From a checkpoint of a small mixture-of-experts model trained on Wikipedia.
Size: width 320, vocabulary 2048.
Experts: 64 SwiGLU neurons an expert, 3 picks a token, a softmax router.
Training: a variant of Adam for the experts, 3518 steps.
Below are experts of layer 5 (counted from 0) of a mixture-of-experts language model. Rows are named router (the router's row for the expert), gate (a neuron's input weights, with its number), up (a neuron's input weights, with its number), down (a neuron's output weights, with its number) and show model dimensions 80-159. Each number is 500 + 25 x the weight over its row's rms, rounded and kept within 0 to 999. Numbers have three digits each.
Before each expert's rows: a language model's description of what the expert responds to; "comes after" lists some tokens at least twice as common just before its tokens as in all text. This comes from a sample of Wikipedia text that the model never trained on. Tokens count by the router's weight.

# expert 3
It responds to: Sentence-final periods and closing punctuation like ")." and "\".", plus leading digits of years and dates, such as 19 in 1960.
comes after: "\n", ".", "s", " (", "|", "ies"
router:476490466517496459479508488496460518522501491518514488498457509498449503537500505450451492530512538519521508495521530528441497509472493470519510519509471512521518478466462528499478485478506510511468522476467491544504484485508527504488498506
gate0:498524513474473495535500481485599530513513518486475489485483487506498523474503476459512476486512469481483504496450494483502541463503483479446486493483497473513461492536511536487510515448481505509514518528466505480483522507499485471493458493
up0:493510506506487495432477535526436459483464456489535530516534538499503523520474518548488555472499519515524491504551537506494484497525508503547490489522510524491518495433509505526507452528486518484506494497552503493500470497480519553476518494
down0:467521459485447511550482492485536475527511498517530521493475490479466510513497484466526512481484480554509478448498513501513513520477544450550494496501486506538467503473510502458496491483513479485506467483531526519554446511527518499479490565
gate1:533481474469530490495474489573527457497529497483512536516524522507567461531527494538503503509480471492473491487488514506492517520525505484531510504472477465490505504542498539481476504468492495431553534503485435525489492462465520513479497452
up1:512493492451505504528469486528515452492473478464486530520528504472544497475508498558479485543547484511497521490488532461533480477507512469537490510492493491492504485511492522469505498461505510486520512516505472536475514492440510489464516472
down1:480503529475483494508467453486491485500488507467510513481483509455497558479520513489488495505481528492486492501514532513471481480502429504469489543504451514511505527491523499580483463492553552476446483484528487487511471464503557454480521492

# expert 23
It responds to: Pipe characters opening Markdown table rows after section headings in discographies and sports results, plus pieces inside heading words like D-ist-ribution.
comes after: "\n", "==", "\"", "ength", "itle", "otes"
router:487459501473504507498555487546513506438460500494498501505501456492494512476527511514488456490489561496495514489502521501503481500514500519488537494519515503522495433505538508499497500489513494518523488497512534481494511473529504479504515496
gate1:552502502465495512535447502484511490508459484436495483522500547521480512533484529501448479506439548501503494483495493538493526504519497484519488548494494489546530458510493486485560514485475488479455450505492497466508480562495493487504451484
up1:522500496486530517512457489462494488521464503469493506504521510512491536518496530476447512484471526562503463506453482497500510477516511469537519524498491533530493471513517505517513509482479469498491409509485501509561483492498513495525504477
down1:529529520529489505489519503489514486498509460480467538509509476474513494473483453479480513504505498539546517524506500495482527505511463531503487459498503495457466524483476533519448509494483549471505559489504494473455475531517482489488495481
gate2:463461488519482513498533496495462509492493491483545450513469482481550505485487521506473479518482509505481532518511476515476479551504467462515488484523537468547472523457410525506503466470515451499470530521519492488460483512535525518552484500
up2:502469449478512500454484509538550483528512485487497468536519493492463512533516507486516505499480463491484524544517545525497498516496516493490501529462505548479534458503541486503488510509481502514530533491486489449566500483506504498526462468
down2:499516526482486491514508443532526522549481468511487476511473464475505515534525506477488494500493499505483466512518509479449502467515489489496482507492501500513514481496538510506511501498464458515489512466512466507515509493530485521492507505

# expert 1
It responds to: Word pieces right after a capital or lowercase initial letter, such as M-ered-ith, f-ool, W-hen, plus narrative words like who, died, won, found.
comes after: " F", " f", " M", " G", " L", " m"
router:466528475470508483503512557527475528482495477482498479497519485489515512514528523516488505509524536514459547423460532521546460515523537495468486512506525522530491525464467520503436530528492472519511537499508544474476537484505521535526471520
gate1:474496471513496512513535521460487460536430503528553530503517510487508492484468526496495499472483514534485507552489509492488502480468450488497505513434488517544506481449480519524532486502489486521532488450476478496474521534531520496550499506
up1:458499460520451537516497461472567483494496497468528506456528505471517535476513537515509479484461512472445490524488484481499517514452460506505487536513509517536528518538510512542524492514516483476523498489480506486468511521492491491456485535
down1:513528468484496494469488539503489503508510494512472486540515501484529506499552465437520522504570485469521489510536488485482496510492527464523524506487508492492519482473492532477506485468487568517513502521481490564475493490475486468490534489
gate2:509522486512520536470518479484566506519534494487526466503543511493492520521453522515491510510486478488492489535520501471477508531491494488512530473512472521488521461505475512506463460497525473494470508527484489516507505479514464488494518483
up2:513476512522473490519466493490454520479505515494442558489473492515491498493523459522508516459476522527522498472494514533513508469490487523487473537488517438505512514488537495480526497468456518504508491488468504529486458517499517496472511497
down2:536528518495489514494504513515540491511476423471506495505460466485449468517512513554479494451541496503538508475458493463523549490526447430472483469510520505502485525513503476424492572527497522501516492519543471540479489488523514486513500447

# expert 4
It responds to: Early fragments of Latinate words after a first letter or syllable, as in C-ons-ervation, sub-s-idies, contr-act, especially in species articles.
comes after: " C", " c", " an", "c", " acc", "C"
router:495530537542492528472512509454501521503486540452473495496530456515517480490449503474509502492502446532466506501514533485486544503504510527514490505524504438523456478468485472459520509455521529468541538528501510492511507513473467442493502488
gate1:486522475537493493478475491471473477459473515507483487521519538472493465513504482475444472514531477529472448504558459496427532479486489506463481503521477504505484488532479495472474504495516531492528536489475516476515497517468445477490504494
up1:484502497490493460464502507484456484517497504495541488507470513505481504523516516493521499510505487531473470474498504456514479498519521528453481506509485498464498549497463493501497521532433520515483522466506498512501504513462535495473479520
down1:546510524503516489560499508515527482522508498501482466493471491438498517496496507474450468499497500540516490496484480513537496495524522469542530492482524449499482465529507517496465514494510515526451523505501481480512503495500495471505491514
gate2:510480519490493527486510481472500512529502539523479495532482477523528450539526538524496489535509499541498494483558494502535514494473569506523503508555495489511469514519538545502451532503455496459505495515531514460453506480466503498490516485
up2:522522464496464530519528482493511509548501523469464506470462522476516470489488471485530477489501468496498508522479446502489515522451540508519504470496475495460503516468519531489460560501489501458530519559485520483502514499468495480471512521
down2:517464507478505501518511521506506554461512487504515508487512467494498479464513513511496496504490500539515533501483525549518517548501536507521525484480543510500499472524527447447474519512510527537522494492466507500532543517472509472486481473

# expert 12
It responds to: Word-initial pieces and single letters in film, music, game and TV articles, such as v-ariety, mov-ements, la-unched, plus line breaks in infobox lists.
comes after: "-", " the", " a", ":", " and", " ("
router:510508481499508484510491540543476505458493492518547557500501482515487484474505544528515479497492532498522500510523453515508477491504514528532495534470495518497487517485532450494523454480504520552531515544530530449512474465505512522508514480
gate1:490524557490485501510499511551458539508488525492490514510470517514521478505469537502501482450526513529492472478507497495511502504525484501464496499488521500504509521472479466509489486550518513498432458508518495488528522473506507503487551481
up1:486455455490492477467497490483557491502513470509470497483525500533487535510536502515478521522469504481497507504472496502470519526451514514492505505512520498521493441534538474495521520452492500479515527492484503517478516525542503489453477518
down1:461514465519461423505494521507515514476497504472506489479490507520502483518485508497526478504526511568504513516433557508509479541473508431485519523514557532463476486498525515507484467505499504520469452524513510466511537485569481513501506512
gate2:468518529490529534484482482519496487456455476525524479486463469496519510467522539482540504515475476487527494471567452482515539472483451484485520502477497499533523513459458540523480502495465474498498475510520517443513501476482500532535500463
up2:495510464485446562523450521521506469495523488467517516504527515486468458461540497503488490486550479478528443498476492497541529509469526483483501530484480519490499481482505550488517527501511509471536487507555509487484465453484496477534529537
down2:516532507484518526554446510517481490499500518481513464512532464487465534569482494461504524504520525480492499476544471525500522500477530465510477446491469492513499481484470500519475480486543503484491522523452507461492507463497471494508504556

# expert 58
It responds to: Numbers and quotation marks after symbols, parentheses or pipes, as in math inequalities (> 0), measurements, and quoted phrases.
comes after: " |", " (", " the", " =", ",", " of"
router:508511483529489486506453513511457480468513464463525505496475536481471480509466522500451505497501526516495489507532491481499508480497511511525457522518506507499514499474467486487484476508495533534530490479523491499516504485514498495485541498
gate1:484535479453509506531478517503485514509510553524454501523488498527486540537506526501497484496496444458477502489449497513492477508518541484473473499537477480465513461482476508502513487453481493489444463514513472532456531494467494511477499496
up1:517490455485507503521552534500520510457545524530510488527516461485486518514513524496468519468499513532456459525479518527514485515528514492504550493494511502514458530521503507466507532498510525498463516486515531482503574556491475504450514518
down1:507515502472495528489478503535464509485505512503498476503492508506496474524483494497478508545487468510492546537485430525562498454496532483500530503480500513520482493447482469488497508487522504469498480481480521486447509506523485514519497495
gate2:496489528468509503480498510504505529476520514501489517499512475505523495505462508449489513492494490501495418526512543523497498508482491490512524471491526511544478497512491498525515522494523479524485528518461493500479481472524458487512489522
up2:532480501513488453516486501502460479516489484526516469522523496494478516533486488530494510478518496520517539498441519491512476468543505523487464489518498524421473537530524508495462496513481487464478517484514478502505519535487484502516511497
down2:492499534521537439483489471510527502507496455489449483495505551499485544483510509442501485511486474525503444501522548472502502492462507438506449515487482517502459506471502498498502480518510447478527487515516508486547566536485460497462547524

# expert 37
It responds to: Syllables of Chinese, Japanese, Korean and other non-English names, such as Y-ong, Cao Y-in, Tak-ah-ashi, plus Japan, Germany.
comes after: " Y", "i", "u", " Ch", "ak", "uk"
router:487465469478473454467490508512506454527512494542537528504511485520535507500502503552538444500538504502522509484455465489495497465518500468531493491461501524450511482489490506494465516502459459537517521521556537492452519524549534522515483531
gate1:514539475514496477532507496515438491524511499527503505463498508488510490485490543525491465518531491502515534517509487515505498504484544526514484498452505446449512507462527507492532495517461507465516497493504499423476523481465558485465492502
up1:510463503478533517462498499483518510468543492525476466519483462485494503507485506474460524477468494492502482493492502503470482507519456471501505516526506530524479483554487489518495493504527497529477472481467463598501469533518456509558518474
down1:474492499513526486475498549476490510495487507493471510462479534476482465462520514555521442521491537504536511489459501487489532538454510484525520501479483483526509469505466476487476523523521483460483495532496511487503488510518507481489492521
gate2:473480510510516493470500486500534527510506544490465471507541510499468505495514558499480530536517511543497487480496489475519500483482519485501526464447471469538491472525489463482483499542496467490519449517515467507488470480530544505508552458
up2:444495476487502474465529529503542487490485494536517495470527505483507492437484505494508496536500534497500491493486481489508480489465516492528548458440472461529522525494504516498513529499511476502508478452546491503501490487526520486503518486
down2:504501521542518511485490493542478553476487468508507501546579514479486515471502495487528508496499455467496532473538487508508495490482498542496430510525489535491489546506486544509479475486538488508525465517484504521498514484476464453521464503

# expert 49
It responds to: Commas and opening brackets after author names in species citations, such as Bates, 1874 or sentaniensis (M., plus name initials.
comes after: "a", "i", "-", "us", "ia", ":"
router:509481512551552449479502486423457479510510517494502534484473445561517517490495481474527534481490501558513507466499489491516456474540494522511509479493487476524498502501457470503509468522521488564499500495510534473481481536515502537512543439
gate0:491488480514473433506477495523515500524504515514519479496509513509505496500553538518511513499518520492516460473484494480531470509531534506520479506506500455480519482501526495467490506467495476437510453511516495474468503454473495498478505501
up0:521504487519569529482534505513505524484524511483494498479486510487494508494472488473513522489485484520514512516496510518466457483476503484488478525539501522517513538488462518482490554505504511548480501488495494519504498509539465529519496512
down0:473484485507494472449508549493523503490473467507521505497470460473480529506501506521549505549495488477543448490545506484520519529535476503503531515505482479481464479512487521500514527472523482472532525509525536502464495499536502511490495480
gate1:495510473494494489497475549504561473463490513519484525445466457499463507490470527477514467469479507551481545505492547493510487475485512505504483468430489481523515500486520490507530532515551524481477473526515504516474527493508501538505490547
up1:490509547489536547478481440450514527464513488485504489490488524512557459446526488567551530500511496467474503504492491496483508512521495478494512502509518542482522500506450545526502475524498473485482489484487481518493486494486504478514484502
down1:467462497517483477497460490523489538508478492456486482519480515500513520521547513461521517496472495473517479479471540502466470503504520489531458533497515478455512488518469498429508497523492473497479450501500490512512496477511471516480524500

# expert 19
It responds to: Word starts and pieces in sports and season write-ups, such as over-all, t-all-ied, contr-act, medal, plus capital initials like D, I, B.
comes after: " t", " the", " (", " |", "-", ","
router:462509512487498500487515480524483521495520469501505499461504566492530467546547517527425505518519479492466516508532539529519511461441511495485502524529487480460501511473501545503502498498497484489505498533526463518484504492462480512499506516
gate0:481558538471493510474480517490504495495494475496532520484464494490517454459475502531504475515481496505512519491523483470505504488475493514509562509530482509546551511492513477505482527524548497467499488511481493489545485533517446467491500493
up0:490490521476524506524511530500464523470537493478502518451548497518548464524491522491515496504455518484470523525496496486494506491470489557508514528475522498522486498537518501528510496552534507470530460505476514449500460498517444467458454509
down0:473525501528489514475509483483530539473524503469484497491476484534469522509508494514540541462498488488471495552477507508490515530546527528485473498520505502533477482503478522481492500545495506495530451501484507519470504491482479493450502465
gate1:510532514450500460500515452507558471505462526507505490499484488500509525458514548505456514494491517488489476498487504520503491485486504504509504499505478515535525533523520571535479530510515514486452502484504480483471512507554509483501502548
up1:582521470496482449532528505455536504526552525500495467510515475472479483513486514489493541510507502505477498465477481519511492489499519514520498465490488490499468529538492512501539501530504506526521518523528487528461509537522467526474472551
down1:512482506494506509523491507517502502511487526482428547514489498491527485521575476477479516538511497520530514506500463473556530507463491517500502529482506470486516496513513489555493514454496498481508504481510513503505507515493458520497498490

# expert 52
It responds to: Nouns and word pieces in music, TV and pop-culture articles, such as song, band, show, ch-art, S-em-inar.
comes after: " Ch", " the", " ch", " S", " s", " of"
router:500523511504497537512476524558507482467486489499530524492451509496520504507522533529478493502512527485445511499566498527516498515484551486483487511508537500484517491487539479513476524495510498508530488524497524476462510517499510493490521512
gate0:503479477560495518529540441522536487529483493477484467532491474499516521523521492473499459496471518502488508431491472539491508519489484498481485454477504498526471521499516536494524468492467522477494485490540522459536510523475511466519459513
up0:517533477475485502508515523496517485499491504498560447518459533475517494479496532520478524484506509487523478567524517480512480455492488472524518566504498486519497501540495499485494496490511472531549458520494497485468479542550508519468537478
down0:533462558474487507497521486512537534518503548505469514464480472497529524495503506565478511522502480487490500448538481511533495438513500505492511471565496436460481513512520509455458498464507510435474477502476475501505530504511537568452503542
gate1:471479475539538487520492530500507537505481501496555484493510505512528480502498483501490568513504525454478518466508515519505520484549520537574493506501550541511496526477520438511473486491491489520467475514499514495482544494487540475547506452
up1:513494535460485496498552527483528478510540474540494487511462479481475506479507515508552443495455448540467509534487525471504488540467468457469512464529453494511491500479526538487528529496534487473522475477501510515506494523525501509472492493
down1:475528471459514532527528475497512510544493532484497526486511474486501497474501525486502486498538493511508456524505510504479513515495459478529484497511521506473505457515521541445527479487530499500493463521431509489501458490480522515522449521

# expert 14
It responds to: Word-piece fragments inside German and other European proper nouns and place names, often near umlauts, such as Sch-we-izer, Mun-ich, Bayernliga Sü-d.
comes after: "r", "ch", "c", "z", "ul", "ol"
router:496500487516533498503491510476528507511519496474459508478509493488545543520514528465537535541512484505515487460508450471526559528502511514480449494530525514521507529477464519511474497522471527537519497490486474498487498528520529519483513475
gate0:513527418528487472526524480504488443484470534500500501522486497509479518539549541447485474494516531519514478495514512495505500489510520510491530500496531499505549523486502507493539567521503457498486520506468517467496522506475532498510497517
up0:496508459524496494500527487513504446445471540505492470504500503510502549509517535474504510521534539525524482485558496481495526472442490525513476520472547523509509512512497510507559528546541493480540485514498502463517518495494545508533523511
down0:497485490488480499461554487534558436498514468480491466488525495488483492480518528521478442493462499534486575514498456524515513505518448506491498462478520476505527483537524520486506515499504492501539501490535536483518528514506468489486528502
gate1:494487476487515575515520453492474492534504496490499461517475474502491537478469524468506481522479459549508519522488507506539492468518516536537498546466475449520492490479488498492453481458516512492511466521463504521554485485487475513493497495
up1:485513549527479483495499490499493534496480506490475492500472516510506504548480502501445502511493508514526525468507538517475484506488519489482487472512521538470529485528561476511533542497524502509528497504502509506481506534516500484511537528
down1:510501455482479476507461435499491506512503465478551514509541509515524453441460497448515528466515504467478480520515482492519506532514510495512499522458492524506550519495513485480469482544504521551507513466479470492498466503490540533482528490

# expert 50
It responds to: First lowercase piece of a split common word in scientific or technical prose, such as M-el-ting, un-l-ike, ad-hesion, h-andling.
comes after: "-", " the", " and", " of", " to", " is"
router:488512505517496498470507487463451499464499523495478500494522500477465496500489576487446518482499510501480479513530519472462514484541501513527514468511501496495503492509438494540487466501476497519496518537507492460495525451494467508460507448
gate1:525459520524501501431492469496485474529495563493525503485530450462477512504505474483493538473471531482503473477464504490516464489562490545523515509488484483506509499537462478470497503525503535451422485488495488449486507506485509499478523492
up1:500472518480542497444507437496489506501486533513519494471518509500492509512481492464499473506515553468512484490482496531549469479528520495511485513500494473524538485517512480456525528545507486471469460511509477494506520489486521494491491510
down1:497510544436461486551504519467523457487463513500510478467475494497468488451477474481489458504472504502508533502478524505500504477527511484528518476521485487519463491531538512553539533544483533522492475534493465464512493533493503497516527510
gate2:498503522532507516448509452466533475488506553464504486491502546498533486520517499510461494514469488480458496503541521515509481496489490492534543481516502520478489502488511507505458469535495508507523537538520495490478515486493420473521512487
up2:502501472517498498446504492493514501462534506455516493531472472518483497524575486507475522513506504479476488454470507549498502513494500480470444488529515540506502521485546526509516492534502491535485534491503478543459481535489474508520511466
down2:473522503544539545545474541502537523486492522533516398465483494508539472465486479509527489522506533485448537490520483528535480499532534507499501458491497466508479506475495516561513455503440496533487506443492528495494516485495517543501528499

# expert 24
It responds to: Middle pieces of common words after an opening fragment like c, inc, dec, such as dec-oy, reconc-ile, c-ough, cr-im.
comes after: " c", "c", " C", " h", " dec", " con"
router:502526542541420542466518480488482490454454507472480490500531505501527457458506548426498469504502507502487456521541502436485515529481509538467489483480505510533477480501487524513499530468493517490535506543498485456507511503453482483502506502
gate1:495461489504465504495543501480524484491473500513477485493523525505486488495531517526499547499506508512487510514482521501498457530501435481524506557529484484507532466475489436523443534493532471518517524532459489514495491513507484505465507499
up1:517513474481504500462481490508482501545523500555509548545463500526491465505470483485534485491491484481488513503474491506498489532556560516514520488493490491467493481499526543460508472514408525479480507491500533539532501490446476520548478521
down1:483501459484508502506466543480525504489485557485464497486491499522515561483511547484514532471515530535508513505501496469499485500522531531503454485475517537489451502521533472521470512507509511514512518492490483454512511489540501485538507533
gate2:488506524472490511481464479486515488495510482472502502447516490525511532472503470473448466485462490494529512510494500484479525490506513524508532482532482512487442511492482455509460504498531479473525490523474485509510477464486514474524519542
up2:473549467525478492542458498527496494530509504526484521506505504537479514493514482475497514518515504455507497486493516505468527459518527546446489491496550467467490467458523499502514488503495471493472501514506484487462507492429517510511532555
down2:483469512543505489500458474524538510499507545489448523496511537521482519509502498486498493488488514493546531500543488443519531463447510536523505505504492503494476548447473484466543539520448452516508496494498526528457521480471447500493486490

# expert 15
It responds to: Structural tokens in infoboxes, tables and headings: colons, table pipes, "age" after birth dates, "Born", "=", and article-opening "The".
comes after: "\n", "-", " Born", " (", " Country", "See"
router:536483467491523481520485488508478505556480460487473492501494449489497508529488477507529461486463498520491511471472517522517474470500497480486487526493452495512493503519485475511515489531526504515467500492513490519541470498418519493517481519
gate1:460492512486520502499524515478467538475472467533477474545503532498497493494499496532489513533538507535474478493470499473518507508520495551494532454492501490463516448492530517507444460543469474453483507517491500525490519506466477501470533500
up1:467495490459511498480499518538473532472480471505509521506527490472526472477485505535513468552558530526500514505483492454572466509536522521522516479517499505461530475513497516515492493495448496450522502513504472489483517467432497511492521496
down1:492505515521509480529495520522449486516503496483503504483488559519491489533481475479484464527465498504541499483520478514493483519501444476551500496499522529441454486482513504579478497488505483517509492497530479515500493534493463523477508537
gate2:481503544492489508491514530499551549521498477503493479482491529505494487485500484570487461505537481523523521528519504462516488492515473532526511475503472515473496516501560535515498535489491500478511475517503477481529492491480466482471506494
up2:522494451484528470511520473495472477483513520544543546481474518452451481497511486494492502499487546490470492487484488519500500541477525484510491509516525485469540475540510477507501486509512537505514517502475461474487523503516486506489475516
down2:434505477502477504510491513475523514473505480492490486510480474541485505509465539471516461443506453514512526502475537493494540457505480528500494560507511561495490554427457491495519513526487533523518473466511473514537506514516482516483506474

# expert 59
It responds to: Inner word pieces like Non-et-heless, gu-it-arist, Con-st-antini, plus raw byte fragments of Japanese, Devanagari and accented characters.
comes after: " N", "n", "v", "z", "on", "g"
router:501465516482482500471535506510509477515532453495487499494452468488534522488463495508517480532534506493518515525490460480502469544510534507455517502556519463517480495505518529483496484482456500506494505487536465499479509464514458488483495519
gate0:479516474545530519528495491469522465471522481476519523499479502505522517491468484515520502525497497505526529466486500514486525473533464537488522484502524469490504518460483503496515494487524503486485489570530494526520516547504492523496523503
up0:498492482485467468456427487521529431473514429495522523489478482487510498501513498529503512485464490504529534474507530474503538489539432524479480484490500492494528503446499487530506514539505527479483488513494558493551478546509517496512535456
down0:483488516527513519499493555486493532464510518486472489455506528489494510473517506517499458508555523454482447467496474472447516508466493487474540510508433501478545509526504505482456480509509483539505526514511500484541479468514526500504521531
gate1:496596537492503517480492488501492491469489475474485445490522519486467509495551462495520534447544477516464485497476485487496466506520525488510496496539479494496518526403465473462507515477525508476497502494484501490490494489478509468500471510
up1:484490487493496524464501492523486506466533522488528531512482514471551526525492521504479502572501508540469474484500524525494497506556441538461553483489537519494458495544502555508478490484493517518530478508515495495526499488560477504515509507
down1:512514508479548419521455513489447470514502454466517487491509439471514527505501478530516528467495504468513516488501471513498471507526507444518484470492502466522482493528499480525533489458484456511491449499456496510473515492479507526496533526

# expert 48
It responds to: The piece after a capital initial in names of people and places, such as F-rancis, D-ave, D-over, McD-aniel, St-anley.
comes after: " D", " J", " V", " d", "D", "v"
router:465519534459483518536512514539496507504491475545489503519481478487547552472514471504463513500470488491520550495490468490504501520510506504462495456510482497505459512481487505503491500535512511482500465457486475505470492494499502460491494516
gate1:486511485492438564507467502518506538499456502490496459428552476513489521470481465485514465482486492487520508530482471450483478487493495468465503481462490533555476472489472503499536492484513483440534493517475542506512494507527520480475526525
up1:499513501480513494510519511528497495487526499545535488496480469452492497505524482502489508459509494496505511499514521498533525518446465484504510522469473487483473525493506511487486478505484467518522491459513473462484465465475485529537488498
down1:470519496499468530505538453483471504516500501449506483516523505502469498515495525516500517485483512521450458513534514486503468478513559539495545521453516509543492495517484466531493493546539508464524441482516482498498521493510480469513499531
gate2:511482508508498509490524459555485489522518496498531508495487517497491507480506497506533526550574501533498521529486526489513502506481474504505520467459507494501489566495501532490522498515523550534481489501481477463527473474494521503482505531
up2:461511489493515475500513481496510459481504499494532435477496523457452480500464473455538510504520505513527478529542484497507466505500492500515457540472492536502507484515520509519498486473526464545527469502532518479543511523495494470532502497
down2:541531507470484523492518477529514519460496462528516530461517505547484496472476516496468458492503491543486481537454441523515503530500522498545510501506514451490547526509489487521513558492465475500476502534464508507494502454457532484528510496

# expert 42
It responds to: Line breaks and the second piece of words or names split after a capital, such as P-ing, O-lympic, P-attillo, K-hatri.
comes after: " P", " O", "P", "\n", "|", " A"
router:456497502505472501495479509461524482505516532478524497516484494499512493498521513507493518509513482473489514516482566488508465465494510506512494462491461514478501560465500474505521527473524514467450524519498515492497532542475519519503492479
gate1:496493520506523537528522502509490457522518497507507500504503484501532501499518464485538477473524455503493484524486544518522482479475497474490510499455490511531458505508521504531469491481512526496514482522487494483502524492498502474509498536
up1:482568546492514514464491485521495522506503481510486454458498563483486492514565504491540498488484500500489520483472490509573496506508491478504531505521473530511523497528520499514497525503495491478463501476520549504526468478510500477529503516
down1:483471512499505503515545519459525530505510508488521510522479442499521490524537525490492504535464518519485510519470528503505529502488530509484517536497486470491531491513472511512529470470446489488482521520513475531505535511478488487488479537
gate2:531498467524544464513496476518510549479486489491509517504512513508529523459491520496498491578554488504472495500521551498506511568442486486502516532526521534526490486502509540472518509507487512534546474519525492471458495521529455539504505514
up2:521478550492494524516489505556494514486482488527504500521501474493495532454456471506531458494530537524479509515496477507431441512556471501503516539489522497514486509500520503516536508459491509517507524548516501528530508495445509530501476491
down2:493495524514485484470492465516487552521537529535509486469497485500583500481501503519483494488574549480509491484464487484481488486453515479516496491496490506519511506495475481504481508493509490530567506512503485503520483484520484556479539469

# expert 41
It responds to: Pieces after an initial p or P in technical, taxonomic and Greek-derived words, such as p-y-roclastic, p-y-rone, P-urg-atory, Gen-us.
comes after: " p", " P", " T", "P", "p", "op"
router:465464517543480482507502482487516436479520572471542482534531468513532456492503506456487537513475464475483438546530532479470526483509495504492556481468491459492510488489473440520492462449513491509468531518497500462459523482516484450506530452
gate1:458502490485452512507440534487476518533467488482510498482496518484498455489505526510470525486496509508466482520482546506491499488493485474493465489508521479457496502482540479485468525503484509498476503530494458447454512544506489487447435524
up1:499494466481458475533471520479483470516481503475515482528520517479496518469499477517513499513486508486476486527483495535450503510483498463502501501499440473481473524493551504457471527524472511515491491519472483472495491584520499508469444506
down1:535474509534573510562512477505502505504515516466503524457489540475486466560504486504496484504534509499522562488502508474547526488483491494509536531493460518539482505490512580487502501506481467487475473509531478476471504511500485462483503503
gate2:524490511486503484465469473561475518496477446523530553469536540485494464532464498510539510485523500497489520514471533507542491491513537501509507523507519471482489489521495486475522488476456492483494500488513508489477469511463536502471482521
up2:502499480455514473460486479507519505513465503496489499502515476505508507500493537464480489533485480495521533494497538485509488487485531511460508489523502496524431472493531501510533486447509528476517493482462541459488456471461465444479469483
down2:469500511514473463512491452487573491481483525472524506480499476542529488509466476505549508520464464481515469463484454475503505497480510509429501496477529524487493506506468502492505470523488523514483543495489530571474501504471494521519526463

# expert 8
It responds to: Pipe separators and word fragments inside results tables and infobox lists, especially before score digits, such as "| 0", "No.", "R-ast-an".
comes after: " R", " r", " 1", " 2", "R", " 0"
router:520487537433523510514493481489525550519510567509493503520500521497494478501512487542478469485526502532493533502462516516548467459492538477527534484515439526502485519547520501500484514481489503461480526552525456508507529483450519473444466524
gate0:492470512518496520510512489510533495514512460503521561472495509493507454506475492498476521531517525497498515468472476547470514498509530532502503506548505478470521480470497500518475516535466500507458551499463492483506527497461480473518476533
up0:539499508490475489502499525521488503515485549466494473505508508509507518494507470496501471477460492511481498534464520456503528499538498467473510526471482518503469528539445471477500523462511504496532457486494545534473487501526555488493504483
down0:521518529443511552473475521493543491496498531548513532497534455522517439477496544489488493508524504499465493475451515524486464474472466510518486509501459510516495545495507543486556555459488474476495515469507537484486533457510511487494509507
gate1:503489505541491449519459503477538513494506525462485499550542538483515480490476488501489518475500555506473477528485507543467492509513516507499520530501482505491507505525454447494534504497544509489465495526499461474523510516493476463521525531
up1:503548486502491493500481481452515565470515513493506530546494532460491495488489484532531474494506482484493483530485496502503534511495462484474519501496489504469484493505510496515478501504519531468511540513495436525547513494447470472496515513
down1:537478544502500532480481530525489477521477492488489507482470487494417480508450492466534504465492514470508489456459516538486487487463514489513496545498462492531435506486495464484521512495540488499489512457486531515508474484509518479511483488

# expert 61
It responds to: Syllables after W or L in English place and personal names, such as W-al-ter, Buff-al-o, Wisc-ons-in, plus London, Park, Street, table pipes.
comes after: " W", "w", " w", " L", "l", " Bl"
router:496500495481519514513472570502549522475516470508501449508495481521513502505530509493506493520510483462507463501487514497488520483517519511491506515487464538532490460497477510529496535512520499430487488464507499483508486484538483502494471505
gate0:491510497512467504507502499522498552512553498537474496460482486462467485506514458511503504511501470515555537491470482470474525519495487484522517488535501499507497469450444482479484523495498511483511509530502470547507513513487447497485494513
up0:501492536462482462487516483559527511483474561478527512513499473472493494491508519493526494542528493512545505512495453506524500507491497484531507484512531497520501483440500522511486549528524518524499490524509518491500526490527435507508490481
down0:434511459482514527544506501468549520516487524483509524491483477511529520490509525453503511489500508485507473539521513504534473489545505502455477488538472503532489504523494522498512493495529507504503517523601496513531484502490494480455480489
gate1:523503488498529497482470479492486540482507458540568482483512501503508536489507441494507488465540468510535516504480504488510518474464463481486548510477507483509472489464508473514489542513504512494489491487508529509451508491482577488522502497
up1:509474544502486435517509506507480533549490531497486507490506543487467517479504473469502459509459547463428507504489514496485492483466514487502524476508487467465478507537444483509503487482491511553477491500481524470469518473470496528509481508
down1:486475485480497547515474512476522490479477478543523496504497501524488490524497483543478524488527504481478455467500539443482551472525521502484519506493474538461481522470511464486531487516474522483491505470487515575480503512471455475517479508